Weights of a small mixture-of-experts language model, trained from scratch on English Wikipedia: vocabulary 8192, 8 picks a token.
Below are experts of layer 5 (counted from 0) of a mixture-of-experts language model. Rows are named up (a neuron's input weights, with its number), down (a neuron's output weights, with its number) and show model dimensions 192-255. Each number is 50 + 12 x the weight over its row's rms, rounded and kept within 0 to 99.
Before each expert's rows: "comes after" lists some tokens at least twice as common just before its tokens as in all text. This comes from a sample of Wikipedia text that the model never trained on. Tokens count by the router's weight.

# expert 44
comes after: " the", " a", " The", " of", " an", " and"
up0:42 41 60 45 46 47 39 46 50 53 54 55 50 39 47 48 59 59 43 68 70 52 45 31 65 55 51 42 49 38 23 59 61 56 63 59 63 64 63 60 44 44 35 40 36 54 56 72 27 61 39 60 48 47 48 53 65 62 50 32 38 49 43 51
down0:28 58 58 34 57 28 38 44 37 35 36 51 74 19 83 41 37 38 62 45 52 41 56 46 52 72 51 44 50 48 54 63 57 49 75 45 46 44 36 53 36 39 54 69 53 26 46 52 39 42 62 46 45 54 36 52 65 35 51 72 48 53 15 60
up1:49 57 44 48 59 60 30 40 46 38 68 56 22 49 43 54 44 35 39 44 48 54 56 51 52 49 68 68 44 58 84 58 41 44 56 42 48 57 48 27 53 52 42 31 69 43 40 44 56 47 47 50 68 39 15 46 38 54 56 47 49 58 38 43
down1:60 53 49 54 80 50 44 38 43 47 44 65 44 29 53 31 45 57 45 67 36 41 25 52 38 55 41 47 57 50 60 67 45 53 41 60 67 58 80 53 47 64 47 52 51 30 46 59 50 39 46 28 72 53 54 57 45 48 33 60 39 57 33 41
up2:49 47 39 45 45 40 62 40 69 69 44 57 58 39 65 59 20 40 64 27 67 43 51 73 34 61 59 57 61 57 56 62 58 47 39 47 38 60 62 56 68 39 47 56 41 47 47 39 46 45 63 72 40 54 52 63 69 60 44 44 39 43 53 51
down2:47 51 51 46 55 54 55 32 60 53 51 63 55 61 58 50 31 58 56 52 53 66 36 45 31 80 44 38 30 26 63 40 57 55 39 46 53 51 61 36 62 52 67 31 41 53 72 34 52 59 51 56 34 61 66 49 62 67 47 60 40 38 58 56

# expert 55
comes after: " the", " in", " of", "–", " =", " a"
up0:41 63 43 49 31 33 42 44 54 65 35 42 73 38 46 75 54 76 56 38 43 63 66 48 47 58 41 59 49 63 30 58 43 57 67 42 52 55 70 46 61 60 57 58 50 59 64 51 53 52 49 44 68 44 55 61 52 71 58 61 79 35 39 50
down0:68 46 55 60 57 11 63 33 31 42 64 37 48 35 21 41 38 51 68 37 46 72 47 49 54 47 58 39 57 55 50 64 40 39 44 52 69 51 53 51 32 47 40 35 72 46 63 65 41 66 57 43 47 61 46 30 44 58 43 49 55 49 44 47
up1:39 38 52 49 64 64 54 54 53 25 50 38 35 69 45 52 42 35 47 40 50 50 66 54 49 41 61 44 31 78 47 67 40 50 54 48 57 73 56 73 60 39 51 54 52 39 51 59 56 48 58 46 40 40 33 61 63 37 18 45 46 17 69 28
down1:44 63 45 43 60 51 45 33 44 42 38 53 35 43 52 61 44 58 56 43 62 05 59 61 43 50 65 65 62 61 45 46 67 62 63 33 53 36 63 56 53 40 54 45 62 41 41 60 59 53 61 64 61 65 43 54 54 11 72 58 54 50 51 37
up2:51 56 29 48 48 57 39 43 67 65 57 34 55 47 58 45 50 59 51 66 56 61 42 56 37 58 50 55 55 38 52 41 60 46 39 59 56 48 62 36 66 58 69 61 54 65 50 44 60 59 23 54 49 47 51 12 51 47 57 49 55 52 65 52
down2:70 57 61 50 41 69 52 33 45 55 63 42 53 37 64 54 69 50 43 47 56 45 46 49 62 56 60 64 26 57 31 50 49 45 44 40 36 40 54 43 18 57 51 57 55 40 41 55 51 55 37 66 37 54 60 27 53 35 51 55 52 63 66 56

# expert 21
comes after: " |", "-", "|", ";", "\n", "–"
up2:45 41 44 60 65 60 79 43 53 16 53 32 67 60 47 51 46 51 37 61 43 45 43 50 33 33 22 39 25 27 62 31 67 66 43 72 36 49 60 45 54 65 47 64 72 48 51 39 53 40 51 63 51 48 34 42 37 49 54 60 71 56 55 46
down2:40 28 44 50 79 35 63 34 55 48 61 41 61 55 47 49 64 34 51 51 35 72 38 29 42 30 53 38 64 58 27 72 53 40 49 56 43 27 23 43 62 43 63 61 55 34 51 33 37 41 59 54 51 37 71 48 36 71 59 33 39 64 39 36
up3:45 72 65 61 54 42 59 30 55 52 49 54 67 43 30 64 48 42 52 51 60 58 67 39 56 38 78 63 41 30 46 45 60 48 60 35 50 31 51 50 67 44 64 35 46 55 20 41 56 39 58 48 49 41 42 42 45 75 58 41 57 52 50 62
down3:48 60 47 67 71 74 33 45 47 54 60 51 55 59 43 61 41 44 56 52 30 43 43 42 58 62 58 65 50 61 57 52 39 32 54 45 77 69 65 58 47 47 57 41 60 54 40 32 86 36 39 56 60 43 40 52 67 59 48 53 66 56 42 74
up4:46 49 56 55 42 52 56 63 62 52 42 69 54 35 60 47 65 44 56 36 54 54 46 51 32 68 27 61 62 51 43 25 55 34 48 49 58 41 50 40 44 49 45 61 39 60 45 37 72 45 46 41 64 53 50 32 33 58 63 51 58 56 46 68
down4:74 55 47 39 56 29 30 67 69 40 34 52 41 30 54 68 42 67 59 59 48 63 75 62 50 75 31 58 63 66 40 29 32 33 61 57 51 40 59 62 52 38 50 43 18 56 66 34 56 61 63 54 51 43 45 51 34 49 72 48 58 55 57 42

# expert 7
comes after: "=", "\n\n", ".", " =", " Al", " New"
up2:55 62 43 56 49 53 50 48 51 62 64 55 60 69 53 63 48 48 71 47 24 51 37 67 68 43 40 31 55 71 40 43 75 45 67 43 78 60 42 35 41 35 42 57 47 58 45 48 48 36 54 51 57 66 38 49 72 47 43 47 56 50 46 60
down2:59 42 50 26 31 55 54 38 55 59 34 55 57 44 37 55 35 42 58 45 53 64 52 51 44 50 66 56 47 56 45 71 21 60 26 34 45 33 75 68 57 39 70 39 48 44 56 65 36 52 39 33 55 29 37 38 38 39 66 38 36 32 39 60
up3:58 49 38 61 46 49 68 56 61 63 19 43 35 39 33 53 33 47 53 33 48 57 38 61 48 46 55 47 63 58 65 41 29 35 67 44 56 48 50 53 54 51 53 44 35 35 63 58 58 50 45 53 60 36 30 53 44 53 69 57 31 36 44 45
down3:41 43 58 51 49 57 40 54 47 46 42 21 34 44 38 57 46 48 50 42 35 84 51 55 46 48 75 30 49 37 52 51 29 63 40 36 45 36 64 54 71 66 66 63 33 33 56 41 32 43 34 40 69 53 49 45 34 51 43 50 49 37 48 36
up4:43 41 43 50 51 32 61 54 61 39 58 66 52 55 26 45 47 49 86 41 55 44 38 29 64 46 50 42 61 56 53 52 42 66 54 69 45 54 57 23 36 41 44 25 44 52 44 61 49 58 53 59 42 35 52 59 54 28 44 53 55 80 40 49
down4:54 46 58 41 87 55 42 53 67 57 58 58 34 38 56 68 36 50 33 39 61 48 57 58 64 52 46 58 38 54 78 54 41 67 55 40 68 38 50 77 46 56 65 49 52 27 51 43 32 62 49 36 53 35 46 50 62 49 55 46 57 47 52 64

# expert 56
comes after: ",", ")", "–", "19", " 18", " New"
up2:51 42 29 49 43 48 59 51 57 53 34 41 28 61 51 81 63 51 52 53 35 54 21 48 57 58 49 37 44 38 57 47 37 45 38 57 84 51 47 54 53 51 59 55 51 62 61 43 70 40 53 53 27 53 33 68 55 48 57 62 64 50 55 42
down2:44 46 70 57 69 51 42 43 49 64 47 55 41 42 29 55 50 56 45 60 41 64 63 46 39 50 42 55 37 53 46 51 44 58 49 28 52 46 44 62 43 66 49 61 53 51 30 64 50 28 34 30 54 38 50 60 17 47 50 50 43 56 31 47
up3:61 45 60 33 67 64 53 54 43 38 41 38 74 61 37 45 50 44 46 34 40 56 26 65 46 44 46 46 46 59 47 40 69 46 65 67 48 48 73 58 63 50 58 31 59 47 64 39 50 52 57 47 69 27 30 50 49 49 40 51 31 40 62 62
down3:54 42 48 68 26 58 61 69 35 49 44 56 47 62 54 29 66 66 55 47 42 57 34 42 66 54 53 69 45 58 63 56 58 44 66 52 44 33 51 50 63 44 33 46 52 34 43 54 47 64 63 41 41 51 58 63 56 67 41 74 56 61 77 56
up4:48 58 31 55 33 66 37 53 38 40 41 58 46 39 59 68 58 47 41 46 47 59 36 54 46 48 69 22 23 41 53 43 35 48 54 53 41 49 34 55 79 51 59 32 50 73 57 57 42 37 53 61 53 31 56 38 61 34 50 71 60 62 43 61
down4:12 47 56 51 61 70 28 53 32 42 31 69 47 49 66 62 50 38 48 56 51 48 44 44 43 50 52 40 74 45 49 62 55 60 55 54 43 50 58 66 36 38 45 69 53 14 53 50 52 40 59 66 35 48 44 47 39 62 41 58 56 41 41 58

# expert 57
comes after: " the", " of", "–", " in", " a", " to"
up2:67 45 41 66 40 62 32 55 64 28 63 55 54 43 52 50 62 55 47 46 49 41 52 33 60 54 71 39 50 45 51 41 45 44 90 46 56 46 66 62 78 25 49 56 62 60 50 11 61 49 66 56 62 36 47 63 36 42 39 43 56 64 37 53
down2:43 58 49 58 49 60 40 50 47 60 55 63 60 44 32 69 51 51 46 53 42 50 38 53 40 38 54 49 69 51 38 40 52 71 51 53 71 58 64 51 56 45 37 28 48 54 40 67 76 50 60 52 57 51 49 56 41 65 48 39 65 42 41 51
up3:62 59 30 54 19 54 50 62 34 72 63 56 38 72 42 49 42 59 53 36 56 30 45 71 70 46 56 59 49 40 52 45 45 36 48 71 40 49 35 47 80 55 49 32 36 66 45 35 44 33 56 34 60 44 62 35 62 52 34 39 48 42 45 46
down3:58 77 57 45 61 69 56 54 27 60 73 52 58 29 40 48 53 43 52 33 42 39 38 65 39 35 59 51 67 46 60 33 38 52 59 42 46 59 34 44 52 43 37 65 66 40 55 47 54 51 51 46 62 59 35 58 49 45 43 68 64 66 38 56
up4:40 42 79 49 61 57 67 52 37 48 40 40 67 69 47 55 57 74 51 45 30 53 27 36 64 69 52 46 34 47 31 58 68 67 48 56 60 71 58 45 53 33 38 58 48 65 54 47 37 48 43 50 49 60 59 34 58 48 61 51 53 31 71 67
down4:59 48 22 64 46 58 42 45 39 44 50 41 62 54 61 75 51 62 50 47 59 30 39 39 51 34 71 49 49 58 64 74 64 72 50 43 59 61 58 65 53 23 53 26 25 55 62 53 58 45 60 44 54 68 37 40 50 57 46 41 67 39 53 49

# expert 11
comes after: " to", " was", " the", " and", " in", " he"
up0:55 49 83 58 49 44 65 50 53 44 62 50 52 61 41 41 44 32 48 63 70 52 49 42 47 49 55 28 66 61 58 53 38 42 43 14 75 84 43 54 46 41 20 47 75 48 45 36 38 59 49 34 43 58 32 63 69 71 56 40 40 30 63 49
down0:36 51 47 64 51 56 70 45 70 35 32 56 39 50 59 41 54 59 43 61 49 48 54 31 53 62 33 70 40 62 33 32 50 66 62 64 48 22 34 32 45 36 58 52 64 44 54 45 45 62 39 42 39 41 40 46 31 58 33 43 52 55 47 41
up1:30 57 65 56 19 56 65 66 56 39 57 54 38 40 60 66 38 56 60 20 73 65 38 39 56 24 73 40 36 66 31 57 51 30 68 53 66 60 61 43 50 57 60 55 50 46 54 39 41 45 33 39 52 36 50 53 35 71 60 56 62 23 40 69
down1:37 69 53 43 48 47 47 57 52 51 65 51 29 38 30 41 41 48 56 38 46 67 48 53 48 70 76 40 71 27 59 33 49 55 58 36 60 53 37 55 39 66 60 51 35 47 44 43 52 46 50 43 42 55 51 31 46 49 43 54 74 43 36 52
up2:39 25 42 52 68 39 40 48 46 57 62 52 59 58 39 29 62 45 55 26 31 61 41 47 59 43 44 51 46 44 13 68 52 51 61 45 53 54 42 47 48 41 77 63 63 40 47 54 57 54 57 50 58 28 47 53 89 60 40 52 18 58 42 72
down2:61 58 58 65 37 40 27 31 43 44 39 56 64 66 51 46 31 46 76 38 35 37 41 48 56 53 60 48 54 26 44 48 37 30 60 40 32 46 65 33 42 48 47 45 42 53 60 45 43 58 43 56 61 46 36 65 71 69 44 27 72 63 51 44

# expert 34
comes after: ".", ",", " that", " \"", "\n\n", " which"
up2:40 63 26 68 33 59 58 42 67 63 56 65 35 51 34 48 51 56 63 60 55 38 39 34 69 50 79 50 52 49 38 39 41 57 46 57 57 56 36 39 55 36 38 24 31 40 46 55 45 38 47 64 48 68 43 44 56 60 36 50 46 74 52 53
down2:39 45 67 54 45 29 60 56 47 37 49 66 31 52 42 51 46 49 49 35 62 63 34 47 40 49 50 61 55 42 66 43 40 55 48 70 40 59 70 34 56 44 33 61 36 37 63 46 50 34 60 33 55 40 48 66 48 37 57 54 37 37 55 53
up3:78 30 35 48 44 65 50 56 50 43 61 66 49 33 69 39 49 32 62 41 64 57 54 53 40 55 61 51 62 65 35 54 72 51 54 32 60 54 59 42 39 44 42 45 55 54 43 56 27 46 59 76 43 50 72 62 46 46 55 34 54 45 53 57
down3:66 51 44 50 65 71 56 52 45 40 50 59 59 62 49 47 29 55 45 61 55 30 35 67 60 38 40 64 51 57 38 73 68 62 54 30 58 69 58 37 50 54 78 42 31 50 33 41 50 42 61 60 55 49 23 43 73 57 40 35 61 43 39 52
up4:57 40 28 66 47 52 42 59 43 28 44 53 41 49 28 56 65 55 69 25 58 59 41 55 30 57 59 28 52 35 49 48 34 50 67 56 36 53 44 30 55 52 39 42 58 61 43 46 33 30 70 33 40 48 44 45 56 72 42 51 52 57 46 35
down4:42 72 29 51 42 52 53 46 50 56 37 60 24 44 43 65 49 36 59 35 30 60 64 61 52 51 57 34 50 61 54 58 37 43 53 43 45 51 68 46 57 69 45 51 45 63 45 36 31 34 47 52 44 35 56 50 48 65 43 49 32 33 58 46

# expert 47
comes after: "=", ",", " and", "\n\n", " It", " he"
up2:46 37 42 53 64 49 78 65 65 45 56 39 41 49 52 46 57 62 51 49 66 34 40 52 33 39 47 30 62 43 34 19 42 38 75 44 23 08 61 69 69 45 47 27 34 34 60 45 35 45 40 56 46 60 63 57 46 60 65 36 42 34 56 53
down2:52 51 41 59 63 44 59 53 54 27 26 36 46 18 53 35 45 44 49 36 62 49 33 66 58 44 49 41 36 60 42 48 44 50 50 46 32 32 77 65 55 43 33 52 37 42 51 42 29 40 51 54 60 49 53 53 62 54 56 48 51 50 43 48
up3:54 30 57 52 65 66 47 53 47 52 56 69 58 41 40 44 58 54 54 44 57 44 55 37 54 61 51 50 34 43 54 49 58 45 44 43 32 35 48 52 52 51 25 45 51 39 74 43 50 43 58 52 44 35 50 23 49 63 53 57 78 38 45 59
down3:48 39 62 61 48 36 67 37 45 36 68 51 56 45 63 57 47 45 47 39 51 36 55 44 39 44 43 29 65 78 40 52 61 47 31 45 66 42 51 54 46 53 44 68 76 26 70 30 48 53 30 32 33 51 43 32 66 66 46 34 34 60 66 51
up4:63 49 45 72 34 59 36 68 58 47 52 68 29 50 53 63 58 47 51 75 49 44 43 58 26 39 39 62 53 43 63 57 57 42 57 46 44 55 42 61 40 41 48 60 34 61 82 46 52 45 43 71 27 67 47 51 54 61 48 34 44 68 64 33
down4:51 57 63 57 44 48 34 58 66 18 64 39 47 48 67 39 63 58 50 36 36 53 22 55 58 60 49 54 44 50 54 42 56 51 42 58 49 65 61 53 34 58 66 37 41 51 57 54 43 43 47 52 46 51 44 43 47 46 54 69 45 47 52 38

# expert 14
comes after: " to", " was", " and", " also", " he", " is"
up0:63 41 51 66 36 36 42 40 53 63 51 50 51 31 68 34 40 56 56 74 62 76 70 46 40 52 54 45 69 40 48 43 61 44 49 63 42 39 62 36 48 62 61 35 51 75 54 53 61 50 62 59 62 72 55 65 46 47 58 53 44 55 56 64
down0:43 65 29 33 66 60 46 56 53 63 49 58 28 64 15 45 44 50 51 28 58 40 50 51 34 61 55 45 60 44 28 58 61 39 69 40 47 58 62 49 50 47 61 75 62 50 55 66 69 45 71 22 56 45 47 62 55 51 38 59 48 42 59 63
up1:38 42 45 52 39 65 42 46 74 61 47 58 57 63 82 50 29 63 52 50 48 62 37 34 66 61 56 68 34 63 67 63 45 29 41 62 82 38 53 61 75 45 41 44 46 58 35 58 50 57 46 54 38 62 66 61 49 66 55 55 56 40 49 38
down1:36 58 25 47 31 52 63 50 33 47 34 56 51 26 44 45 47 57 57 65 46 37 45 52 54 59 68 36 42 53 29 51 44 57 48 52 55 44 44 71 58 51 20 39 38 45 70 56 40 54 33 58 47 23 64 53 35 46 26 61 55 44 50 43
up2:66 55 42 51 39 36 50 42 45 15 31 64 63 42 36 42 62 38 41 42 50 45 40 60 41 67 51 66 58 60 67 64 51 61 40 65 43 59 40 41 66 51 65 51 44 52 41 47 60 60 53 57 57 56 41 42 58 28 29 43 60 36 42 55
down2:44 64 63 52 45 50 50 42 36 62 53 76 37 38 56 52 58 62 41 43 53 49 38 29 64 41 31 69 53 52 50 42 88 42 58 50 51 42 66 72 32 67 56 13 70 67 47 50 40 39 54 63 35 45 54 54 51 39 60 57 41 49 55 36

# expert 49
comes after: ",", ")", " 1", " such", "\"", "er"
up2:53 10 36 54 48 33 54 42 45 59 56 53 28 59 43 51 58 73 51 31 61 52 48 58 47 57 69 61 43 34 30 61 40 57 50 57 43 52 46 62 44 60 44 27 63 68 50 45 52 65 50 76 52 40 45 50 57 45 38 42 41 62 49 40
down2:41 64 30 45 58 41 67 57 56 50 55 43 30 71 53 49 58 45 73 41 56 46 38 52 58 55 43 25 79 71 53 34 27 57 53 74 54 38 34 59 64 57 36 57 41 43 51 46 47 50 58 59 70 40 56 49 33 44 60 52 41 73 52 52
up3:45 55 35 47 42 61 47 33 38 47 55 51 53 39 49 46 67 65 40 54 49 53 76 55 42 46 77 52 72 48 34 55 39 48 45 49 50 32 52 69 47 42 49 46 29 51 61 59 40 35 55 58 59 60 49 58 52 38 52 41 40 57 59 57
down3:40 70 54 51 39 61 26 64 41 26 58 31 48 68 56 52 83 43 57 36 56 27 37 65 51 50 42 45 42 47 48 45 65 72 28 49 51 61 28 61 07 25 53 44 50 49 48 37 44 46 39 50 56 73 74 44 50 48 32 41 42 49 44 67
up4:61 42 66 45 52 73 63 60 31 36 34 36 37 44 50 80 40 71 41 29 50 44 56 39 44 71 41 39 71 68 41 62 36 31 37 47 33 56 44 70 48 43 54 63 31 67 63 64 29 38 27 63 57 43 62 53 23 54 51 61 58 35 43 25
down4:24 34 39 58 51 36 51 69 51 54 61 61 58 32 61 38 57 36 36 67 56 56 61 36 59 33 43 54 47 57 59 38 53 59 48 72 60 59 57 55 56 62 43 40 52 62 32 56 33 62 45 39 26 46 49 40 61 44 53 33 50 61 45 54

# expert 43
comes after: ",", ".", "=", " it", " It", " he"
up2:52 16 67 32 36 34 32 36 56 59 43 37 55 63 61 46 58 44 66 58 49 27 66 50 41 53 42 24 30 54 52 62 54 55 60 64 59 68 36 37 70 52 48 57 53 34 37 47 51 44 51 47 57 60 46 47 37 55 53 60 54 39 50 64
down2:54 36 51 38 30 44 53 45 62 43 47 30 61 49 54 49 53 49 61 51 50 28 22 60 46 34 50 44 52 58 48 59 53 64 36 49 25 52 65 40 61 56 46 44 48 36 31 53 66 72 44 61 40 47 40 45 50 53 64 27 38 44 30 23
up3:70 51 47 47 45 39 60 25 60 51 40 56 43 50 44 38 63 52 55 42 43 54 43 56 22 52 25 46 54 44 46 39 45 50 58 37 66 55 25 55 53 62 36 55 35 33 47 54 65 53 33 50 34 56 78 45 55 42 34 43 54 68 50 73
down3:70 48 50 34 64 30 54 30 57 49 44 55 45 57 50 49 80 53 71 60 58 53 36 58 32 31 44 67 43 52 58 54 58 60 48 42 62 51 39 44 45 40 33 42 59 24 55 41 44 59 56 53 29 58 69 25 49 71 56 42 42 64 55 42
up4:52 41 65 54 33 62 45 24 37 65 53 61 30 43 58 44 34 59 46 27 38 45 58 30 57 50 49 55 54 55 54 35 43 56 45 56 18 57 45 65 58 50 46 44 50 50 61 50 53 29 37 69 58 49 57 51 62 53 64 54 51 51 70 50
down4:53 61 56 47 62 48 40 44 50 45 44 35 54 47 43 23 44 52 41 45 30 54 59 55 48 69 57 48 62 46 65 47 51 56 75 47 40 67 29 70 42 61 50 64 48 38 14 40 32 43 59 60 42 64 67 54 43 59 67 79 56 40 37 73

# expert 12
comes after: "=", "\n\n", "  ", ")", " =", "%"
up2:52 43 60 53 75 36 36 43 21 69 30 45 26 41 40 57 58 76 35 67 26 53 40 64 66 50 58 31 36 54 48 54 45 51 48 31 35 50 46 50 45 46 57 65 68 50 62 57 72 22 52 60 56 58 24 55 66 41 39 63 38 60 51 52
down2:55 78 52 36 46 52 64 50 77 51 39 63 39 45 36 59 56 65 33 66 53 30 42 43 41 58 54 54 67 44 44 50 46 55 33 65 47 39 50 43 56 62 57 50 51 47 69 30 65 58 53 42 66 47 47 47 20 48 49 52 51 67 43 55
up3:45 49 52 51 55 49 62 46 56 41 34 58 55 60 46 45 39 79 50 31 47 52 35 54 29 60 65 43 29 57 71 48 42 54 48 50 60 66 48 70 36 51 64 52 64 59 49 38 59 59 42 44 42 32 61 63 60 41 36 62 55 69 48 56
down3:62 51 46 39 41 43 67 57 61 52 80 48 48 66 46 47 38 21 57 35 49 50 41 50 69 44 34 31 63 60 46 33 57 55 61 43 56 51 54 56 52 52 67 48 79 52 61 51 75 64 63 59 50 66 58 43 61 49 42 55 57 72 33 59
up4:53 45 43 53 59 41 43 44 71 61 49 61 56 63 49 31 29 56 61 59 62 21 43 53 48 70 56 50 61 62 51 70 28 39 45 36 71 39 41 48 57 52 45 44 54 72 57 49 58 41 34 32 38 62 67 33 61 62 34 34 40 49 50 63
down4:38 52 45 45 48 56 62 58 46 31 52 48 40 40 66 42 56 58 47 39 52 37 53 81 29 65 63 74 65 42 42 70 61 59 66 33 46 59 38 65 44 53 39 53 50 27 39 39 52 54 43 50 42 38 50 46 67 50 33 58 48 49 56 62

# expert 19
comes after: "-", "|", " |", " (", "–", " /"
up0:58 26 38 51 58 58 48 45 40 47 60 64 37 49 23 54 60 51 52 46 48 40 34 43 51 26 66 58 39 42 58 49 54 48 31 55 46 49 41 62 34 60 41 45 55 31 59 46 30 40 43 62 46 27 50 58 80 52 47 54 49 56 56 75
down0:68 33 67 48 37 53 57 27 23 50 42 64 66 59 55 49 48 44 46 57 48 35 40 40 38 57 54 32 46 61 26 37 36 70 52 45 59 54 42 49 52 57 56 55 50 48 31 53 63 46 60 33 52 23 89 64 60 45 42 80 50 73 41 45
up1:54 48 62 58 46 63 63 59 48 64 40 49 38 51 62 65 52 49 35 54 50 31 51 70 33 60 65 26 32 36 65 49 37 50 61 55 43 54 40 49 47 40 55 45 74 49 47 38 55 50 38 54 54 69 61 44 36 25 39 48 49 54 45 40
down1:58 58 51 67 42 58 64 44 47 45 29 33 34 42 49 59 37 58 57 61 56 42 53 29 71 46 34 56 57 38 42 51 54 51 59 59 65 53 59 25 75 41 34 56 54 37 54 64 23 58 44 53 47 73 60 56 60 62 30 69 72 43 45 47
up2:67 54 62 57 36 49 70 57 47 50 46 66 38 75 47 65 54 53 41 40 38 51 31 71 87 57 46 48 51 51 40 71 40 41 45 57 53 86 48 62 49 36 50 27 33 58 67 24 42 56 54 40 40 49 46 42 68 61 43 49 42 62 43 35
down2:62 33 57 60 43 54 78 54 31 49 45 55 72 57 50 47 61 31 53 36 49 35 45 41 49 49 39 70 39 49 47 42 52 51 33 48 35 42 65 48 65 35 53 48 49 46 47 57 50 52 60 57 34 49 43 49 28 64 62 65 54 50 61 25